Experts of a small language model.
Experts: 32 SwiGLU neurons an expert, a softmax router, a shared expert of 128 neurons.
Training: a variant of Muon for the experts, 647M tokens, 4935 steps.
Below are experts of layer 3 (counted from 0) of a mixture-of-experts language model. Rows are named router (the router's row for the expert), down (a neuron's output weights, with its number) and show model dimensions 128-255. Each number is 50 + 10 x the weight over its row's rms, rounded and kept within 0 to 99.
After each expert's rows: a language model's description of what the expert responds to. This comes from a sample of Wikipedia text that the model never trained on.

# expert 20
router:61 53 41 51 66 41 58 49 35 51 55 25 58 46 42 39 39 62 36 50 45 58 57 44 43 43 54 57 57 51 54 65 48 63 30 39 46 41 47 67 76 56 49 57 62 65 58 52 46 56 55 42 30 57 56 59 54 46 58 49 49 53 50 54 45 52 52 38 38 56 52 66 64 61 44 61 57 52 66 55 47 47 51 57 53 44 50 59 39 53 47 34 38 44 50 53 31 40 66 51 44 47 70 66 41 74 38 30 30 47 40 44 63 65 43 62 21 72 48 46 55 48 51 40 55 62 46 44
down0:70 48 32 39 40 52 64 55 31 47 61 44 47 58 42 56 64 49 60 42 56 67 54 45 61 40 60 42 37 48 46 55 50 43 62 45 52 51 53 45 47 62 34 44 51 38 55 68 35 53 43 57 41 47 52 58 54 38 54 49 41 55 51 45 34 50 37 21 61 59 46 56 69 57 28 66 41 50 53 40 48 43 50 46 59 64 34 28 45 43 52 32 44 53 46 56 50 44 52 44 47 52 54 42 48 72 73 57 62 48 49 64 41 45 64 51 56 56 68 36 65 51 66 40 43 48 32 46
Transliteration and byte pieces. Consonant-cluster pieces inside transliterated Greek, Hebrew and Slavic words, raw byte tokens, and LaTeX commands such as mathbf and frac.

# expert 8
router:59 61 48 49 52 51 43 38 31 57 62 49 47 47 41 55 42 64 39 47 30 39 58 33 44 50 58 45 51 63 52 58 38 51 61 40 55 40 43 52 51 59 42 57 50 52 49 37 45 50 45 38 53 30 51 45 50 54 60 67 33 38 44 55 49 26 45 46 54 65 54 51 55 65 46 54 52 57 54 34 48 60 62 65 23 40 51 57 37 55 50 52 43 44 54 46 45 46 45 70 44 57 63 63 65 54 47 47 53 51 35 47 58 59 50 45 24 58 61 42 49 66 59 42 55 49 39 44
down0:67 50 58 48 52 51 39 27 51 49 69 33 54 46 45 56 49 51 54 50 44 60 54 54 39 46 60 60 50 52 57 67 51 48 51 39 65 31 49 47 44 70 44 37 45 51 43 66 53 48 50 45 66 42 60 44 41 49 43 54 27 56 56 64 50 39 51 38 35 43 42 47 50 62 53 51 48 38 58 42 46 42 42 40 61 50 43 40 43 67 56 58 44 46 51 57 31 39 24 42 70 65 50 60 38 44 53 41 41 25 57 50 34 61 42 41 64 55 68 51 51 38 57 55 58 70 68 45
Leading numeric digits. First digit of a number, often after a space, minus sign or plus, in tables, heights and vote counts, such as 1 in 100.

# expert 57
router:60 53 45 58 69 41 64 44 44 66 42 43 29 50 40 56 34 57 35 52 48 44 53 43 44 70 46 51 54 60 49 45 19 59 44 49 50 37 39 57 53 46 54 49 48 58 49 44 49 63 45 39 30 42 53 45 55 52 47 60 40 31 38 53 33 39 49 50 55 62 50 56 65 62 35 50 57 52 54 38 39 55 69 63 40 28 42 63 41 56 54 50 40 47 59 53 40 45 51 56 47 58 54 44 55 52 32 46 44 62 44 41 63 53 49 46 43 55 55 48 62 55 65 46 66 41 50 43
down0:58 61 38 44 56 49 45 38 69 32 58 48 46 59 35 34 61 43 69 49 42 52 63 53 37 56 58 39 50 80 58 41 55 43 44 56 39 40 58 50 49 50 55 62 67 55 46 48 37 53 46 61 67 64 52 45 67 60 48 46 54 39 46 78 36 47 50 49 30 52 32 48 59 55 44 31 61 48 48 69 47 66 50 39 51 55 45 54 47 37 18 49 71 34 44 66 58 53 63 61 41 58 49 44 49 49 60 49 46 53 59 55 59 35 49 52 57 68 58 50 58 33 61 52 50 49 48 48
To and linking prepositions. The word to and linking prepositions after verbs or commas, such as due to, refer to, opened in, received from, including.

# expert 58
router:57 52 31 53 55 37 46 51 38 56 60 46 31 45 40 58 46 59 41 46 38 46 54 46 37 51 74 57 68 75 54 60 45 51 56 49 55 54 40 69 54 55 43 56 46 56 53 26 52 52 73 48 48 26 57 54 59 68 52 48 35 50 48 67 52 51 45 42 41 54 68 50 50 57 42 58 68 61 42 49 35 66 61 67 55 47 47 53 45 70 32 34 53 42 55 35 50 45 55 52 49 52 52 52 51 48 47 46 50 52 48 44 61 59 25 65 49 47 46 44 64 44 59 27 69 59 34 45
down0:51 38 39 39 53 55 56 45 44 52 16 43 38 51 50 55 53 46 42 66 75 49 54 43 38 35 44 74 47 57 55 63 50 64 56 47 48 42 66 52 60 56 33 66 49 60 49 44 40 45 41 59 48 36 47 46 41 41 35 66 45 62 27 58 47 61 57 43 57 44 50 49 66 39 40 46 37 41 52 70 56 60 40 51 39 52 41 45 51 49 56 42 53 42 52 36 51 66 69 70 39 29 47 36 36 55 39 40 46 59 48 54 41 42 46 57 43 34 32 38 48 42 65 34 53 56 48 37
Domain nouns. Nouns for fields, institutions and roles, often ending a compound, such as music, business, public, media, office, Justice, soldier.

# expert 48
router:59 47 61 58 52 45 58 42 45 47 62 14 56 41 46 51 51 62 28 47 43 57 55 43 56 42 63 55 64 48 64 51 48 49 52 45 59 25 40 56 58 52 40 50 67 60 50 47 28 51 53 51 40 44 51 45 63 66 61 54 51 47 39 57 46 39 53 52 44 55 52 57 76 48 48 60 64 65 58 41 35 52 48 44 53 45 44 50 45 64 41 54 42 40 61 40 31 42 66 57 49 43 52 50 53 54 35 46 24 55 39 45 54 45 42 43 45 64 58 52 60 56 47 55 58 55 42 41
down0:47 48 44 59 58 67 62 42 50 45 62 72 69 46 60 45 31 52 76 63 42 49 57 50 59 55 39 49 62 63 56 67 73 53 53 46 51 51 41 46 66 46 32 57 53 55 48 71 62 52 58 54 70 53 46 49 48 45 34 45 53 44 41 46 50 51 52 59 54 54 49 35 53 42 43 52 40 52 52 49 39 56 40 54 51 48 49 44 53 55 44 61 41 49 55 73 34 54 36 66 59 49 57 59 54 46 46 48 57 41 47 66 44 44 49 58 47 32 39 50 44 54 56 35 44 53 43 62
Foreign name fragments. Single letters and short pieces inside foreign or unusual proper names, like the m in Villahermosa, f in Bloemfontein, Śródmieście.

# expert 55
router:58 62 48 61 66 33 57 49 40 60 58 52 42 31 38 67 61 57 42 40 34 31 60 43 48 59 59 48 59 65 55 68 28 56 58 55 73 40 46 58 39 49 36 47 53 49 56 38 57 65 54 32 49 43 49 55 59 69 52 66 33 44 53 47 44 38 51 29 52 62 67 58 58 61 31 53 52 58 47 35 45 52 53 52 43 46 51 55 43 47 39 37 58 43 64 33 56 47 46 64 45 53 64 42 56 42 51 37 54 65 60 55 52 61 45 60 31 56 56 60 45 57 64 43 53 67 42 45
down0:43 42 64 66 54 46 61 53 58 66 69 61 53 50 52 40 51 48 39 52 23 38 44 50 35 68 49 48 47 47 45 40 40 47 41 51 54 59 52 46 65 52 63 65 63 41 68 68 41 42 56 42 59 46 49 67 52 33 32 50 52 61 55 63 45 57 50 57 51 54 55 52 47 61 44 44 53 50 48 37 44 51 54 51 34 28 58 58 38 56 52 42 58 40 56 64 49 39 47 48 26 59 57 53 40 68 59 50 52 34 47 41 48 62 66 48 37 64 61 38 53 47 46 52 59 57 54 58
Infobox and table labels. Field and column names in infoboxes, tables and headings, such as Votes, Candidate, MVP, Authority, Team, %.

# expert 12
router:61 61 56 60 50 53 55 48 46 57 49 40 33 50 29 60 35 47 43 38 50 45 63 43 36 51 68 51 57 60 58 59 48 55 67 44 46 46 34 55 77 58 50 55 45 55 65 37 40 58 61 53 28 40 61 64 62 60 47 56 44 42 60 55 48 43 55 51 52 49 71 50 50 46 51 63 71 49 49 45 26 57 54 44 54 29 41 61 47 58 41 41 58 24 60 40 51 47 64 79 34 44 52 49 60 46 53 47 52 54 44 40 57 49 42 62 58 56 54 40 55 56 53 39 69 72 37 43
down0:51 59 58 51 57 47 32 62 48 45 64 62 57 41 44 51 36 67 62 49 45 48 46 54 61 54 51 43 66 36 48 30 58 52 18 63 64 38 74 48 31 44 49 40 59 33 52 38 67 55 50 36 52 63 53 62 40 37 49 43 43 61 60 47 64 47 59 43 38 52 43 59 39 55 67 61 53 58 52 59 66 58 55 65 51 51 52 50 49 57 47 31 68 32 62 54 42 64 24 43 74 47 46 50 48 64 60 68 58 31 63 43 55 36 47 41 49 54 49 56 65 49 48 41 42 44 62 52
Abstract plural nouns. Nouns after an article or determiner, often -ions/-ations endings or words like part, story, members, results, victory.

# expert 0
router:61 59 45 52 44 46 59 57 58 61 54 37 44 47 44 40 53 58 37 38 42 40 54 39 43 48 51 51 45 55 61 54 42 47 38 55 42 49 41 57 60 58 51 59 54 52 69 39 49 47 54 59 49 44 54 61 48 50 59 62 41 54 52 56 42 28 49 29 54 53 64 55 46 53 42 53 46 46 79 48 27 57 68 69 40 38 45 51 41 62 47 42 52 42 52 36 55 39 62 54 41 60 61 53 52 69 41 48 37 43 42 47 50 49 38 73 45 75 58 43 60 70 48 40 62 51 44 41
down0:48 43 50 40 41 42 51 54 48 59 53 50 26 44 37 38 61 66 52 52 31 47 44 48 75 48 60 54 66 58 41 54 49 36 47 49 54 58 33 36 50 41 41 45 54 53 34 46 48 56 50 41 50 35 48 36 48 68 53 43 36 40 61 60 56 46 50 40 57 50 45 55 50 49 37 34 59 53 55 48 35 55 71 49 54 42 47 60 54 67 55 55 33 56 52 48 53 70 45 46 47 81 41 60 47 53 59 47 57 54 45 41 55 39 63 27 58 39 52 47 72 56 52 62 45 66 58 46
Mid-number digits, word fragments. Digits inside multi-digit numbers such as decimals, years and amounts (2.74, 1899, €100,000), plus word pieces like stand-up, hailed, unlock.

# expert 11
router:53 60 33 54 61 51 37 33 26 45 47 26 54 38 44 59 51 50 48 50 48 55 54 38 48 50 55 59 62 54 53 65 38 57 51 46 50 34 56 50 55 66 53 64 58 56 55 61 43 70 56 31 30 32 53 60 56 51 57 40 50 47 33 54 43 50 52 40 50 71 62 67 52 58 43 56 61 53 61 47 57 45 59 45 40 32 45 54 36 49 54 37 32 38 45 35 33 35 63 49 36 55 73 53 51 64 39 49 38 54 34 43 60 64 52 60 41 64 59 49 44 52 56 51 47 54 51 44
down0:51 48 44 46 40 71 58 51 43 44 51 52 69 40 51 45 40 69 33 43 47 46 59 38 43 47 51 55 61 49 52 65 52 60 44 33 40 35 40 51 58 48 38 63 34 61 57 29 53 50 63 48 40 59 56 54 54 52 55 43 44 44 35 55 55 43 50 51 23 40 54 51 60 62 38 46 66 56 58 32 42 39 68 51 49 50 50 63 58 63 32 69 53 50 61 63 44 66 56 48 40 50 42 34 55 67 37 25 57 52 63 51 38 62 50 44 56 61 48 38 41 62 58 57 49 56 43 43
Mid-name fragments. Short word pieces right after an initial capital in proper names and foreign words, such as A-in Shams, A-e-gean, G-le-eson.

# expert 36
router:56 63 50 54 54 35 63 43 54 64 48 28 40 54 42 41 40 60 42 48 43 42 50 49 50 50 49 58 66 40 53 57 57 51 49 32 53 60 21 55 67 53 35 65 57 39 64 40 42 42 59 49 39 34 55 62 55 62 52 48 57 46 48 53 42 39 68 52 44 57 65 52 65 50 61 51 64 44 59 45 51 71 57 52 61 45 43 46 47 69 40 37 37 40 61 42 45 52 69 59 51 51 49 40 58 57 42 55 32 47 46 44 66 46 35 52 48 69 49 29 62 74 56 40 57 61 48 55
down0:46 49 54 55 36 48 58 44 49 43 53 62 60 65 51 44 40 47 51 65 51 42 46 47 35 62 52 32 33 54 41 44 50 30 35 50 51 46 45 49 48 42 70 36 58 57 51 56 51 59 57 48 58 52 52 66 45 51 40 47 49 36 67 50 39 50 42 51 49 70 49 40 54 46 48 66 54 58 47 62 49 35 65 44 60 45 64 50 37 49 33 33 45 51 52 71 60 40 37 41 46 57 67 51 45 54 56 41 36 44 28 56 29 66 78 54 44 54 69 60 56 43 54 44 62 46 50 53
Word-ending vowel clusters. Middle or ending pieces of ordinary words after consonants, like -ap in juxtaposition, -ive, -ay in array, -ight, -ition.

# expert 60
router:53 52 45 65 76 51 53 32 52 61 37 41 48 35 45 60 31 48 40 34 45 46 55 41 41 59 56 33 54 60 57 47 34 38 47 47 49 55 45 58 66 55 54 52 55 51 62 50 49 52 49 49 47 47 62 57 60 53 51 52 41 49 46 55 30 47 43 50 51 66 57 57 55 73 39 70 67 50 77 45 44 47 63 62 33 41 45 52 44 56 57 43 41 42 66 43 47 29 58 59 35 55 71 52 62 56 50 42 42 56 38 40 61 57 50 57 32 56 49 43 48 58 60 30 63 69 44 45
down0:72 57 54 63 49 38 51 45 54 51 39 52 43 62 64 45 49 51 56 42 46 49 53 61 33 61 54 47 45 46 47 47 46 56 53 64 51 72 40 54 53 62 46 45 32 42 49 69 36 57 41 49 59 31 59 47 31 57 54 49 57 40 62 63 43 57 47 39 52 51 64 47 63 48 44 55 44 46 45 38 51 46 59 45 31 43 58 56 62 51 51 47 41 39 61 62 39 57 53 57 61 53 31 54 59 39 61 60 83 47 51 38 41 45 54 40 55 53 48 44 39 56 48 49 44 60 50 40
After opening brackets/quotes. First token right after an opening parenthesis, quote or table cell, such as an, the, born, 1, incumbent, disambiguation.

# expert 29
router:71 53 51 58 47 43 52 58 35 58 65 40 42 48 46 53 46 43 46 44 40 43 48 53 41 50 72 40 61 55 52 54 33 51 44 53 56 37 32 54 52 51 56 56 49 38 66 28 39 43 53 44 36 43 57 57 44 56 54 44 46 51 32 45 44 39 53 57 46 46 71 47 50 58 42 47 54 48 59 50 24 56 54 58 52 37 39 65 45 68 43 45 53 30 63 42 51 44 59 63 51 57 45 35 67 40 56 47 39 51 44 30 62 64 38 51 52 74 57 36 51 47 58 44 52 60 53 53
down2:54 45 47 43 48 55 41 52 53 46 50 54 59 62 39 62 48 60 69 45 43 40 45 38 39 53 53 65 59 58 59 49 54 60 66 67 54 61 40 36 43 31 54 74 50 71 53 38 35 55 69 47 63 40 36 40 49 48 48 53 49 63 41 48 44 51 57 51 50 37 48 54 64 51 55 46 42 50 58 66 52 56 43 53 60 68 63 47 52 51 58 47 52 70 51 49 35 52 47 55 51 42 51 49 29 36 42 53 46 66 44 67 47 51 33 52 52 57 46 60 69 76 56 56 44 58 48 42
Middle word pieces. Inner pieces of longer words after consonant clusters, such as impr-act-icable, ad-ject-ives, par-son-age, gr-ain, often before -ing or -ed.